{"d_model": 320, "d_expert": 336, "d_shared_expert": 0, "balance_loss": 0.0159, "balance_bias": false, "init_std_router": 0.0229, "vocab_size": 4096, "norm_eps": 1e-05, "tie_embeddings": false, "beta1": 0.9, "beta2": 0.98, "train_tokens": 489700000, "steps": 8011}
Below are experts of layer 7 (counted from 0) of a mixture-of-experts language model. Rows are named router (the router's row for the expert), down (a neuron's output weights, with its number) and show model dimensions 0-79. Each number is 128 + 24 x the weight over its row's rms, rounded and kept within 0 to 255. Numbers have three digits each.
Before each expert's rows: "comes before" lists some tokens at least twice as common just after its tokens as in all text. This comes from a sample of Wikipedia text that the model never trained on. Tokens count by the router's weight.

# expert 2
comes before: " ", ")", " \"", " first", "),", " United"
router:137130088165124165144161115137101119170103137121150140150110149123181119130093103110120133141130091162096126133135136124154128127115146136099152102148097120120099111127106138168107093164155164103125151113206134150094123078158143143141103126
down0:130104136152125150138111159107137133121137121166130138136111089151152137157146154103130153112150126149142119095119135126135182133142126106157140142141110114123124107127088134168124146154105101167138129125096154134152144101138088133190117135
down1:173094146131149153177130135123095111117116149113160143105157130147121120112093156131112123149129131103135142167157148095142171151125120156127123137132100144124152113139131085137113141117146127112153125117170126170157080151160198097152159115
down2:148131152137134131141158065119104112145134125102099171159162164127130092147125102148133110171167110124127119168101141135122169122104118091136147089120125123121161127131149092177138141157080137130131181110173116124147162143124117126131134152
down3:101109153110160136075111099057141149134087096151137169129128138137123170115151079135127106137172151118101150153115135088112163093119110143132131155135118124134175163129113141113121144145112179137146124116079115098099104115103194134142103140
down4:109099129146080136129099152138125129086092115163152150170115132110126095151135103164160143129142133093126127129154151121101151135140127143133108114167107166148128121067116127086104121171115117142092138138102146139092145117106180145111103147
down5:144130155108128139167097105138091125169170118083094135131128149161108153116166135123164111138094173147120092149125109079120169095090107117159112130145144129158150196117138143110120110179142139115138165102140128095137178159115162123158156126
down6:142143115160101142126126168135132137095144131144118136133107143140119123115120113128151179112139132159130129101115154116132117134103135069128151089126106163139103154155098103123148110114128145114161118160120107155115138114152000119124116100
down7:102130137116103144172138144121137150142153112081109110120142139102115149113150133120136120087133163133119110100096139145144145109128175125133121144129116111122165148134137113090156038116130126121102074145106156115090111119116148138105117104
down8:178113129103108125135143112162134131124129138105149106162081131094065161104146137122169144109114133122164140110109110126148125129139100155145132157132160158136150135145108100121122159166097113158120099102173130132113139127129063120108132145
down9:130106095102131132104109118149122166128135135121106159142142133108140128112128101107140107151097100092154167162100159138128118135139158106125146089090092152111144105144113140123093171115114115149145122173111103132148117124124135139112097151
down10:146109141120131140160115151108134126167094085079131160139110114140124124102121170087135133106195120148157133111123129120136152138114160126148131125129126134130144075154107142131154146163128117174097126107124151128120147110162170116159110139
down11:159121099160146099115112090124165123079154154155147142143085124153139140145155139100108129128113135112159153069136109135146097117115121122143111101120152152164131161143098122137110102112114133153130139146178129145162160123105077118159094120
down12:115120115128137138084114132142108122132115144143154166148102086104141167137190182153096121123106168133147145164104108117135135101144137119146128151126139109146098125175132089104158119130086152135142135120127149109133099112130047110137101152
down13:142153123146080130146107156133181167079139115104133130154086105149109088112090151120117137126144156111120109121149113119109088139116122118076108136129131107124099109110116143139154082137133113148134078146090155101127113125156224086130089117
down14:094146117125127056206135139147163054136109120113110170123137115102156134134095149106116101175088112143097126125134120119162168095144124129065142113134122128135099118157124139164118140114144131092097126124134088170116079101137117150158107152
down15:135112143173110110139131129120115151099103115165149169120121171137088128148140092143115137129129139099147178112119090096057146144154138133138152101127131113141172151124157125144137081122075103153109091119136135121085140130129074119129127138
down16:136144134138143174099130124133111133083112127158159144118171096124165152130164138135149099107167105101098087138121119131127154139137136114143133154090122175147137104116149145142119163134122112097130117132128110148098127193118206169126161097
down17:132142124154131101090100097128136126118117156156136114133104092127122133140160121133139117161131163076133113101075155083144176177117119122135121090161177108140177090096121147097141128100134110131102122076145122178110161133121105094116120158
down18:159111164124118135119122162114126099128134122132162189161140119114122101141161112118096106160087128118124124126169142167122150129128121109141109098115121142082129137103101153168168144162137102160135120181118143097121113124119144141143096127
down19:120141122096120115129101114109102121100130140141123170119101125120141141068171141137131149143107147096136089147159083093124091116144133129133158124092178129120162109115134060129133094112109176114076140107132155155116147123104113136118119115
down20:142139144153162114132125162118160135130116162115126120127114124131120131118140095138110126114101135133098112140133145118101087106132124173143104131127118158127130194111102080089117134126177134136158129152149161132114109158135126136119110120
down21:131109132133088137146144124135133112138122064122155092111102124130108108095150106103102107134124141097127110158123123136093119139111167173103124134115096132127166160147136072104143100130119103105140089111160137124089132121138072149119097176

# expert 4
comes before: "|", "0", "3", "1", "4", "5"
router:170117141168089150151143112132138107148144098135137080111112161132130066143137109119137138149130113156149117166151178135139111128125158101149081096142139154137125143099086160151117111112137141138136076119169139143097078122148211165135139125
down0:105133102122119096187158117141155135155117145109113182069098093118181116159127161129124116098127085127177137149045133172158093140137146159128142121112093145149129142125123078127127091114150145083143159133142141129138145119107150125140131096
down1:122090084135117139096115095110106107128093141157085111136139111129105148141125172184166156143090092149074130099118122116157115104083128082107114104143135166134126154150112133170133143109112119099129180136038113155102127117132134158103135116
down2:160126094134171134136183147152127107092119102142141132088129163157080139117135142109120122082157144128111185124126111171129093131110109144136124134184155141117154149145070154125140139133123131170174142138129149123141113146124132136081132127
down3:163097163133133147110132161111123113183155125159153133196137142102100116104120091124138152172160156080062125139203111172104121159076130175105143143166155108097173080167158151123143138149124142122146114140150136138124142121133125124129127153
down4:165146134167148124165120115170141120178126111114162143167096188150148145137147126114106131144110147177134126111126099142150106113115135146094143142073076110091134115159076169126120103123144107116143089120137090162154090126080160177113087163
down5:122161130151099138064164175130138129106134115174097132115159136132103127125072156115135105108098102142133123136098140133151123110096156137123112123129135150131089101128145159144096095146139095133130067138127094111135115116115138147077140100
down6:127136130135146129114147114145087139194145124115159109085102115096151136178077134117155164095139108132152162121166119183129106115142121169155158089206146136133163107131154134146124095131145160126112158140159121134088081128095140133153175134
down7:130154087115114090124162198110124108118133095122104126083152145135089102086135103114150117121084135102151130111159134169134164155160117104149108117105104116129087137101124164133117099139126105126145129120165137135138113150123102149122155102
down8:137119108107165127128127143098091134118083103086136124128137134110094165102180114174137132165132080114122170140113142150162120110118106127152165141117089158101113110121107159128150147145111113118131170109125135156128141102157134164142123130
down9:143149113109130168137121118122102095125096122131124113139134109128146128122121155156175133103132092127147138126148186128146127132148118146146139129147133137137131113108144116136106138136115119140119074155132192112094088110138131177123141122
down10:162163117138134148106157127175103151123119126089135113158174179082163116106124128147105128135142150114121158119110150120130132119121137092116102116155166108155121129145139141117123120104107147124167129145136107109133107116165116127142124114
down11:080163080155152143082137156152137107102110124104131122113105108135123160092149106135129108108117138130100118105114096109154146158181093114097144125132130128112107100085129099137142166135162137118149145127114128179145127128120132091128173108
down12:096120101128114105122119140097093154094140120158099126115130136143092113097155154160149137124150121125177092120145146155136129087098179108165140139134120136139125117096092145110121159154118126107113157122111117099101160138108136161134165141
down13:111153134136122070152135135115179169107137118129119147118123151154117158104080137097089128111154153146137123171101178150117142137144130105115101113099125100112155130094127132139093104139128126149147186142114100106131108126117112176074130138
down14:090103111103107158093141139126176108131105116104113129105096131093117123124115102139148128160134119105159140059128114158151150163139126138139122087125122118115097092141122131143094152131127088161157136159134155131146118099102130146119085117
down15:107147141139114106132141050099154151095134156138144081101162123115157130153102165139110161114121148133139098143130121083121121135103125135145137127152133113112172132145147128135119158142122116159143149160141109107102124142125086121107161129
down16:121136085159109121163132132112148157148139162123136132117114095129186170142123107140106121127131119142130127155108105130113102136161147096122146111120118124158104117097164109183112121103133151151106146096150109142145132129134094149122105163
down17:112159162182154136143144129137142103147128118133179132176157122129100119168140079128087108118144157115170130125129103121104133110141133133107137144095098122096149141141151150141112161159132120119151139171118108131145110119137102111113141147
down18:132109120132110136162123128151177111081108139104111133120120139159124126149181098161143104127137122126140119101058167098147122111127127101100147165163121128102110182126173142118140126192111120156114151103119131073142060139160177125105139121
down19:112176130088112130153092130096173079149131162101129075103103129135155133182126123100095112152169138114141115172094145091139130137125124100142143140166122133121153146113142122107134155104143133125131158178105136130169139128110152119164121145
down20:132094165124182126139095104058122165166101154100121126096124139130128119105120144167162143144140130117080179130119127160164124094129103098136114129114130154146144133127086131166155100147122116141128151167091154139162103137139138142107115137
down21:142130093108068127089181136139089151118179101131077114127118121155132132092169141111138140200125145129096134122099106152115114114133137166109155132136111144137125135148148149121106142161124108120099101100097192120118120091113135135102143141

# expert 10
comes before: "\n", ".", ",", " The", " of", " is"
router:149127098127110129152144121130130135160110072112146126113128134135128127131145121125163151125118124154110095125131161100152146111139152147107076111145115160129117154137111184156125137165158151091088121115191099138107092111122150171116121120
down0:097117134104122116149159142151088142156135120128165133114136127130173096158134122164157144134106114155128148143130119153082109117138160132165164148101159097107073138131143110133105162094156139112111094104120147112130130145111110125116129106
down1:103163129131071104151120143115117116131094123108137154103134158135128164137113115138136097160113148125139100160140159166111099090154167113152090166128132101103103105142105157115093153126154128123112116136151155145153086114124179167113118132
down2:104116108115120119138105121134107121133132128133160124137104167115149108136107086134140171158144121154183160150124130145109135107110150088124105131105109177114139093136161157152141134166138138159102130142116134131106112117156227129154073082
down3:138150113156111139117148124151103138117102137107120153109126119094090121159137129110117120106120123126102122143114115102133104141100133152126129156129164113148191145176131138123106139162088091107123141115143145097158133097095156149105078078
down4:135110165089108138146114116122100128139151107102145154134082127123122124132160121113128111155078140077131114148181129150102135142122133149154110113156165093107106139137100115117118176131142138113133096150093181147134135127118103157140148142
down5:115175123122122144138096124124185117128129082131118127154132156082166108100151136134122124107151123139129111204125089117124143147141152123148151115153129135097143127126140117167118140164107114108133117175170093078123115141112129126134088169
down6:180122119170139147128114177146108131144123087117132183145162144133137137093085110108098125143112161140121160125124101152147143097160150125108132150132167110112092131130149139153110148098180164122140141110111076124114118147116063159117164111
down7:146077123124113146177109130127120100142105083134153112113116134152132131114131095126177113149095139135151104117117136125114137149156104086153119139120126168087102108184116113120099142154143108122138127107090097123121102119152139107126165120
down8:098123151153110100089134146093110121136128130094108099153092121084181110133165094082131068115155100136099088144107118151145159151100156127126164120084110178139140121112107159122123120135116116108115163105121161176123131119120086115137131135
down9:118105127132136139077147154088150171108110138129131110115168136119091135105081104134139129120135135116109159095109129134148133137113168161146136153143069137105128152100121111090118159115097089097134127090170100123162107120131101137096166145
down10:164122090094119118145152086107102082138126100094110143121135133133114146110160143134143124130133120126184124129096162138115130171108097129211116079141161112150126138120136136120141153169124094096096120138084108112111120110137186113143128130
down11:159119121135112114142075161176128121191153097147120163134103117167146165119156111134107077154131100141176111141132128079139094079122133140130151139152162120152118106151122092126170160127122153142116162084126122111167140100105129121153115097
down12:142033112106122127137153133096085125134085100107138123142155112157143147149121138124113122119126121139182099126107143131130123143147113133113122148116144126131154149110137178099097143134140162116132139115106060118124096115144148118152141128
down13:120148124117112120158145136073090098150099119124115163109114151105102133151119118131146158084136098136166119153148178165101116083146098132135107138118113118113154127151100132094126123140112098118092105141127142154172111139112184108170131132
down14:097091147122127128119134114123110120094142143144139115106102094123113120121103148145117134132146126152190113103115152128089120167084128108145132119144129111136104126117185141086137132163054126167161142129111114122080119134126129086126162115
down15:141110103086095119103126073153130112125122166099133107139113142083112149147150129108172110101122130099151147109146128149103129148083092120146126110148140118138118088181101139094114130158131130170124152119113126154103100147124203115151116127
down16:102121162146165136121114121126138124122152144102140114160130096115117103131120125154113104107135114099117098090107048131167135146151120141120138098103133144120100151124116135112140119120139139094159126141118110112131145145164062177130128174
down17:123080147083122160186118155121116095126136063103105109098112148178151148137173126153126124166113130110150104152101153097125128138125141132162135151098121140093073131156128109137151158155136080135127161179104180123114139153139151150085114145
down18:130120121173105157164132119128113134100153165091132115146131137136145067145138141128123131149117115123125145125108111112150155126139155127162142131093127123107103154105107102126146110101165093145102166135030106116133108145115151074111129115
down19:112146131075098141150124153130099108170127108138091126101099140127122113067121144136128145074119131117132123096116090141128104174133136136151132124128131116153138129152184126075100141145145136125126135144127123119141101119161038122105099162
down20:194173098133134144093140132141133144134129153083172140113120148160108148117133108098140115165134195110139159166151127140116152140088149132174118114176104132162133169146128130148104138127115158098136143130138143167126147132146056139089139162
down21:163088112122120168128148096111110142118136078150123138083148131131147115159107149151146155118166124160094129124176142116138110115126167108129092174134151108153115134121114086159152144137124083113149091123188105121131121156110108113133096126

# expert 5
comes before: "1", "2", "3", "s", "4", "5"
router:105123099103120089152130149117096099129107109103135087136112143133108120156111172141124110112113098140121129085136144115160136129172175105083125107161117115101096077100147119128129116167116133126114140157137114136121095138172196130145125078
down0:097122153109136143147159072151134153103111154151112144172096095065124124123119146112124146076124114078108137136154113096124128174089136096140124119137178118103127119142136087151115138110137107146134180142050153136116128090137203153143123127
down1:114103107117144096157133128126107093103136105097129131153103135115145140147137134124127162133098108163104135123133098144148161119144096102152174106151177153108132140146132116107127144106117143092101116131005120132119135158116141128139149146
down2:149144129151106154176128100133137111148131165133158134159129140123109150147107179158113119108139132110136131132118112092115194147153141142146164144174106188149135109149165119151121161095146121120114174107206155151158139127128087147109111139
down3:161140092114105119131160157101113140130101084120129132146116123140157106128120160122124122096122129155109141067154121145130137088154092111132141104126175118080095145119161142114093124104130151144140155087018143168145162129127150153147179129
down4:158169142158096140106133132152090117089143136152086177149146119148102107128160097083119163128119145117110129105096143170156102135116156112135122113174133102124088134118132106121127154121104132120120155098077157117132110124118136189111152129
down5:135140170112137174117130126126134117176097106154186158138194108093143131106180128132130134123133124108081162094100153115164126117118102161164145137121115122141145111135154167127130149137132141084099173125170137135093132110132113173127171144
down6:140127084146159168162134121114140093138111120131171127138146139168152084097161134108112132134142144109143151075113070142091122119148107110158116131096125134096144131193134100121116174094138115138150124160060116167104125140172099131141115116
down7:146109102129094109081101106153128134138146142118102156151102138108107142161127118131148124061143139156103134100146165134122082161153148158106134133136145113124117123143148128121120114113111147157101156113070096127139120117088118117123079118
down8:141089145152123143130145124119122106123142125143160115108127119175130083126112114137117102136127102151109111138158103084111113139107121181126086138120143080108103140171147082132075143092118119155135094150090143116156142113168162121115132120
down9:093128142089149120147120126093109133121158112145157109098134133154141124114114140123120154132102134108168142178105154181115113107119133104167125205133121117135157142123125099114140186167110144162140120139255135139120154115098120137065132106
down10:134145126149110114096145111131146082126163172142119103145138117135138151123174179153158131088114137149129108113166122107136086108109099103166158145133105159158136123128122146137118126136112149149137151084053120165137127155180148091115158114
down11:101070104184116096128119103146095152128114115168144116106160154145118107110141124120103136153154122101073133125101104097128111107125118117119098139143132139096124111118090150105139112128136108154145094110029126123151114116128121104114103113
down12:182126077167132131124160120124172111172103163153141138152114127115104119133154100113127103115120094139121142137108104119160132118117102115133158113139130108089114141155098133136109118120119127138132100148059146149162103162121172123117134134
down13:144175111099102090147144105071132122122106109160131158148095129090110118095105174092134125107140136115122133091106138102117125164123136138147121118125161115133127120109131141103102136139146142130095172136000133119115107135078163133118119162
down14:100112129161111139121146115152095137116155145146134159135104092127107097120113146125147100113103117134118107076128115136122112114114144097157122119131125109128127185123135113115117128166135111154144135138000115111123139118116134131131139135
down15:128102130129152161124125061116119103116136149173124160164120108151135130095152130140118118138131123184140114185123125121091072099121131138135137137100110103103126171110140094110121087132118080135089106127091076169108112143137164148139180102
down16:135127113080148126140158140105128075125138136127147145104100156162144146127088114129141074120154149142115105185118084108119146157105104133134157132134143132114204119123146128167113129176147103126130144141105175133140100148133106130176079168
down17:149160148132123149144121142063125091148144113107132138165119122129163145145144151158119146143158111153151084165130125095180106171100147161141096112088124085093142141136119143141133109100112150120165150131087088084144111113114181132151126101
down18:097112145141142143115132088123113172145138131122161118114117098126140139117113141108121152130130153118129144159127175144132148107108144147096126138144124146126156103144099133129138108155100146134153150145255162102136185125123160111132126115
down19:139126153116131108103167097094191109158119127135133126128096102091117129158137127148133129132120141145179103135099140167114101103099107116141129101138051108142138139145119148133088135139135113087130159090159175106129132123107124160138128120
down20:090115112158124096104121113131137138089137144131092126140122111120104141102090129131118127106167115123089149130104109110149135148156126108150158100142124115124113083132130136166093161138150120137095113120038168073121106159132166155082164137
down21:122123133123135112176124134145089141131120137091194119114138112140119084149091091151125113156124104118146132113096135107141122148141173134124160141131089100113160101137185092106149125111119146145158143122076135142172144103122089115132113124

# expert 0
comes before: "-", "\n", "–", "i", "z", "k"
router:175174129172098115158110129114082140119086091098139131165127157123160069137105103130105157124139139176149147160100169130143146117117166100102121112132085122113131129096111174138117108164167180098123114103137140168069076114160185137160090088
down0:102136121121123121110122113139139127105116095151200166154129137116154137130125153117126131129101133053147080095145141118153111171214164127137110152125088104141152124147119160131143104146133141136141128112091088206056129156151128118129152137
down1:128148167142093106124124097140109113107116121106129128144126121099108167100132129103127134110154145112137141145142154084177121157127114121164121107134101152142108132148141095112136124114148092110113163140090134156137138149116088143104126126
down2:110121145097108127147135143167067101134141171125124080132140142148120105140103153098147099165183137122135136149115128186139117097133143095105143076142133136090109134098134100139108140128073143111120146119157143136139124110189168139106153151
down3:105124182105096120143109123145132152120178140139138152103117135126135146102089119130120143131134121125122119151069131128115125150145108145098128143086150132176159122163112137092083124139163169158130103131201132150166102090129132103126095101
down4:161127142161174150120116126167167126158111121131122097094097138146107085130163136107164139096141158107077151129114121103127109159139107079126172121121126140125132125121122157094100079141153109137101132166108119111153115113130119132105104126
down5:133143126147143116114108145151164109138115129161128115150113101132123140107172172133079141161140111136142136124129136111134151104133147153136129121112127119116108142076096143144133092127159095144134115141174110176101121100132101115195136135
down6:093103113114158102182097097106098094120121123157122131110137152107133091121148100123131122160116085153121118134125099126149109158163145157126142105133112125115112121119113098068113139133125112109143105128100125119148156117130091150182105118
down7:157143095124131177136133108150095123118165165134126113132124157169124130097130160137139105149171114137144155134118100178098102095150095103140175061126155105151119102117158116132131164118126159103106114134134108125161099124146119116132170159
down8:108075167130080111125138112173134109112158122137121117155091142155154096130074120108117138158116148125151124126109137143165154101109095123101121114093116133143128101142128094129093117145125130176098121076151193122156203148106188157126132105
down9:114128158106121122182142126156117154127151128129153148158142137116129128119117155130140146129126100145145128131130106091135069116107173124110116117133125089118152133118122113139123097110123116102123098078164101116162159128124194150159126134
down10:158140116128120107136177137105151164126125130079127119122148101129146118154119140110098142117160130162088174110124115134150086117165103160094101109109153124142144153161109103156138151152094099137120124137077136133137126164100064126120143126
down11:125113082129125150144111139133090132088125162131137153122109116089154139119107114138134139128147123141103072147129174132146138064132156144149093141130142139135102151131104125126128140130147105106086108111203136090123087078156143136171152119
down12:125128100138152185116123142172124106088129127084169134152105100120148118118136140105126092128087132126121144132135110139078115087171103117089155134106141122114155062172125122139160151101113130126166158103155104167121161123119142113145152128
down13:109082122149146152100115180126121089122159171172137091141102137106131151107130136118161126180115125100112111093146161151084074135140063170149141132118144156113156103158111093102126152116110136105108118126138121153136111136131150144110121186
down14:139106116154112160121170133070135114151147107126107128112132117091098131199136125115158111125149123112083142110137113115121130140141111153086143104146146140113086153115161118124112138139081104098133145128130090159130103075145143132121140101
down15:120136113133098138121128118122172171130158152114160131151136122090126150134123109145117101127148115149148167142120151123163104149155144131108125151117118141150135111101121113109090127161108124135119127145088117162141063121124168099165115132
down16:115139136124170133083126122164115139138141175115117144132123093106117125123130130126192145159136108165131112152170092081176085121135121136101121099119100161138139171128115131135121164153106143148115132146031094184110154140143147124151151123
down17:098140082149111186152114122108147131080099145128139106116115112102102100165128135123110120141136105163129129161126096102100160116157077130099142132097113131149143108096114142146130111132165123140161094129140113138096089120098134091141099098
down18:123131113149112159110134104129168163124122171132137132150151126123125143127123132149127124117091142080130153105099071106157134133108130148147137109101155141119151158136115139110132121125112090129101158174075118128112106130127106107147161129
down19:111099140127135160094141158108120158117151145103085131083116161142137140137124100091135158161052162105126128111096113157120114156149143127138099124119126095123114141103077121121135124132126132134149092132130139188113101171126169141141142120
down20:112093118129140161152115125161119135096149140127114089159109135097135135131102145121131126134139093108103133101174108129138130108129093099036151131113151114106103133125150116129133150137148137135116115075206140129113109123149172136088149141
down21:173148123154140165115112134121150131109132094119130153120186121125109147105125135154119144137124103153142137129127181137124194123118138111105145116091151152121108165143160166157138133139106127142134170151075111092158128122124108107148127134

# expert 11
comes before: ",", " (", " of", "'", " and", " B"
router:120149118148138126145142140153125097152100056113141097088118148106117105112124118102146110148170152143086126120139161090144142102142166138131087132156108153129147137120148136128116134165132151085092111106177121127075113113133131120159117119
down0:139165122094167136157136147107127144121155124148126071133174149139140152147122136102095175119130142185195144096117137138134150115133164188114166125152124125150122155111126116111103117154174178136098082153138107156164133102128157123100163154
down1:113180139176131139159101115139100137117100158123145152122156175142105139134111111124110172165116113132148130150128144139162119155150105151094111091109127138131117055100124146125116088138090164131110113099171119126148152127106140190140143164
down2:142105135109124156144144096132186134132138111135129154152163127103140122106108164155125147153104134112080136190146127107148114116129136155128116092098168126123110122183085136116131103116120138141123138115143136124148111153155172125116179166
down3:103143160132092139110109174113110143087152110139159098120133112147099141144098111094158137096121131110173146096056120118117098109126109111162127128155148103110120120123105116119172097088113137122132120139133111105120127115110122094104099152
down4:127123107143126083095121127133155092156103120127101138103143120137099102129143114131143129133158162107143131152120133129123138145141130178107130128139127131135142147112118145141132146159085099149159106144152121150146141157123050114075142137
down5:138200104119133117082116123134096136111137125130094162133134142125163090097144094132171138157111133111119115091153144114133149170127120129135079116118142190134129178129117128162102119117153088091122100121065131106147133136091092145131091130
down6:135133101100135133141129162146158124130096127149140078124107141142101119179124130155109122137163111165173099109136160114115122111095073101139082107143118147130152127122167095128194137135116107159142140148137113120151170103090217142141101137
down7:094137123171069113145140123163124134127120096106159127121131129091129133072095117154086126088133101095134107151136184182122079165142134136125130139139055108071103105120093136081156137108114170114132088132075130104140119133101100129148121116
down8:075148142084111069108132120132096179142119146084157134115163114116159119111117086150110119136097112111141116136155126086126124110136103112099156126096138109156123126126118070113103119116168129128134137176164142153107153121110091148118086115
down9:098108128122082143129108133141067165158083133087151145088140119072127162122122131138144144124159115131112130139135133138113125092120138159154145112091121126113080101122145119156110102139139137131130172097160143165116127143122114123140131126
down10:103167152096100124105162147103135113099108168172130123112105126120148099084117106190108162119132151145167159164149136120158175162149154139088128166181147107163130093158163115131150090126121097058118140113156130117110150104123101126081123092
down11:121111075147117116154093095144147141164133137143123122119178143095156130179145065118147117138107110116140127102131114132158106150144166169180153113116096126100140143115126089096121137153146145149121100110157138129143097144129131142175135120
down12:107112109134129168114127141147104084083103132131163108120157127136121143127100154114145100175148100164091145135105108144115111119116086117122084158146112117122155128134099145124137160132116117133140156085116118096105163107131096145113158127
down13:159146136130103142146134111124128088149134111127116113083128128100158111142137160090080108113128128060144105142135134127152134140127120133107145109115136095110161151106121137143111117133143112121104142090147143162138110136142148142123111104
down14:128169131168121119122081102138103129117174165069145102121158134124146075112107133154138143115122139143126164126132136156162106099147121130126129164134108141103145137101156078183113126139133197131133114079132171150098140136153118121152160108
down15:131095081152102135108099150103137093116170125087129130113140121155143120134177118180127141165152135130091121165180157115154160161080080116065127135128156124111123140135131115187107148170167151137117140102090098114137072111122115119121122128
down16:115107160144106132167187074101132121142181112109122154111116118114116069114090132113072106103091141148127107146187146120104151116127091116108128096136143083147118133148134129177151142121137113116099111100121086165134117119134127126108139156
down17:135128117174122120110118090133113117100104177186130092118123105111162127125108123151096135157088146132138108123140157144151115128139147141105126134176191127110063110112170159122114097129161122106150081163164089140114158108117082158118087140
down18:127109119106118150145129093164184086126143122064145161135108055159121115136138180119123154108142107109170149145126126122166122135106105134126135129112116113152107174098156127138117117120144172102156145135109126147137131129168159089140128137
down19:098119142093177119159162096148112133122121105101118157119133142134121122105124168108135138150108156136164127130108124135128156153136133155108104128124138084100124168118113149132161153140154152133106105141100084084141150151098056151108143132
down20:111128125151101168127129129140152134117114109120138118120123142136131118139126155124114107144126167130095144119132133119170107147095130102100106154118135135121124128118114119140089174076104118134132164128105139095145120132112021099131116105
down21:097146166119113145153162086115148148088152125113112133089124148130111143157109136176097085089106118158132133094150099146152152152127151119121127112137149137134100122123147112118116164141126137119095131114124134105109121119156198103130105082

# expert 1
comes before: " the", " to", " a", "ly", " and", " his"
router:139136101165111142135151133167106125158136117094163127137147110139138122142090147113139103146137136163105098124089114133149128125142126105119134122138078119126114131121138180162113122146117150098110121113209136140118124107149138140120123119
down0:152120165121109132160075121133157158130156157133117136121149130122106117089118115140079105129134118135164133157132081124125154144118181160110161127072159159115127147153119116126099116129120150125162141142104171135144103122136094162147110087
down1:125090141092184121128130123137134176113176125135152128119158168116114099124135105149119115126049142147091156090145109129148123102116138123108136180108109143063104151150133125139139165142175112136126150104153136151142134066116013129103131169
down2:165127109122076175160106110055123159125121131094113151094140122113108115103170123162089139147115119112121124145144127123120152137128122087112151159141150120155127120153118152105158120063136139150101159074105168148090144099143077093118170176
down3:111140142128114125144062114077084168147148119135103145168126148154117171116144107127116159140158138096147116160161104208165140122148118141140122149079141164105140127133097077146111140119112142109116140130103165059147109121133051138172140149
down4:080132113097112095121158114166152111124140081152135143115086161138117140093108154140140085142108154109112133118087151151126139154097103131140139112151064133136104174120127129179142101103119147173131146104134137178133162117138144117129137101
down5:130155131114158145119132112123117128124120139132107120112122147183118166137153139118084114159110127159109158120100115117136099143102115144121132138142132113139139098093139131157158122124145127106185119150132152142107141144146000110125104140
down6:094114150093135147121158122127140121113130143148139103125143141129134151055132088092156115121113128153111147164126101132128142152128122162140152141156085131097127141135135127099138124110179131170141114152117117144141133166132108131125126127
down7:135111143133132095093138166122164152133133149124090124148144118162156156096141122143131144123138128137128146121061099153109116163112119142123113143138137128172135130122159166111118092127114136102165144141160138114125206142121000139113130121
down8:142139087128150099132108145135079115097126134110097129122142126112120104138122206166137113152107098165068111128131128126169156097165117114151099087166109168113152120114111137161138124163143127104110131152149119163082108112122183081082147121
down9:156142096079148158105095133134153125140126094087067114119150117140148108152174077159133137133132138094128110116123091124088143133135075083135139090126131155157132118150145134128125098130112104146109134107076115128126107126140036134121109101
down10:090098165129154159186105128118103133132114141108145097122116123099133084145102123135148132135163127142154135171177132146130161118131138120103118124128103141128150151151120104110145163092145138154116120162108126091149094150129177088176093120
down11:160138087136118112103149102134103145110133077145120109113162105110128101082102152120157110091132114154121087111147080128134113122132084132105121193120139191105140133184124151131185140148118117141117111130142103137132112112131175118110139141
down12:133131118150138107125124131158086110145108162092100134134146082143114162134144110153110100133127146112158145145094146168156104137116094113161134115125140087078172101126110153079103091114139147125083118148122113129118144135096026166142170130
down13:143126109145106171075157158147158117115115146108115135137120119095151153144113148172141096151142088136133107121149095120137120163149109106158126126123148163133097130122109121134104149088106135169147141083177142129071080148176141136150151134
down14:138126140113088132108151116144130159143097114111109162118147106089154106159111112140104131100157150135105101117101136108122157151108056139143140125169144115117133127097166113150130137147108150093122135154105100100147123117137133136154132150
down15:138104191123131141121130097124128125145127125136143138092221141110134153130139137145131106113115110147133124125123129116095187120108093134099148169181147108116119064091123084111130147096138126127146106146166139106111079133150024147127149105
down16:086097148137096118110131158114187103092138158108120176110106120117136165091135159142140107155113095153157146140139125111092180108098102121149109128130171147124152145092117103093097108091136092148150145181160137164103160120112122149135152126
down17:182138152089144154057108156142144115157120118113119090124149083173139106153156089122112101122116158091101128136100113132152131159159125128145142098164132128155124116102161135134162141094112116149122144139084139145092145109130123143143147148
down18:108157142142134134139147143120124150123150151117087116114130090169146105112155155133109085096123125166137130114155103141119160120073126145131070133128102186134123112139145132099146116116152115119180168102163102123143113111111130139152151136
down19:084100136152104121130135094082142104138149060158119115101085094108136106122123074138131141146157146105121089146149130168132146173118113127139137102107134118111119088095139161097115183143148172164123157106084095089148074113146156168148135129
down20:130098116160133126118130099150135123172143145094091166129096149108153109116124124095166151159140185173117169118199103097110132089136113149102115128094143133129136172156092096162155130144115111131116122113122106135128106095100198183116115139
down21:092085147114179112124108113143106102113115185112081144153148091147099103126140132162125134102144145124120130133083125140118129118122147145137132140168145116133147109150129110105108111123097131111148131161144127111097184162110037113137095149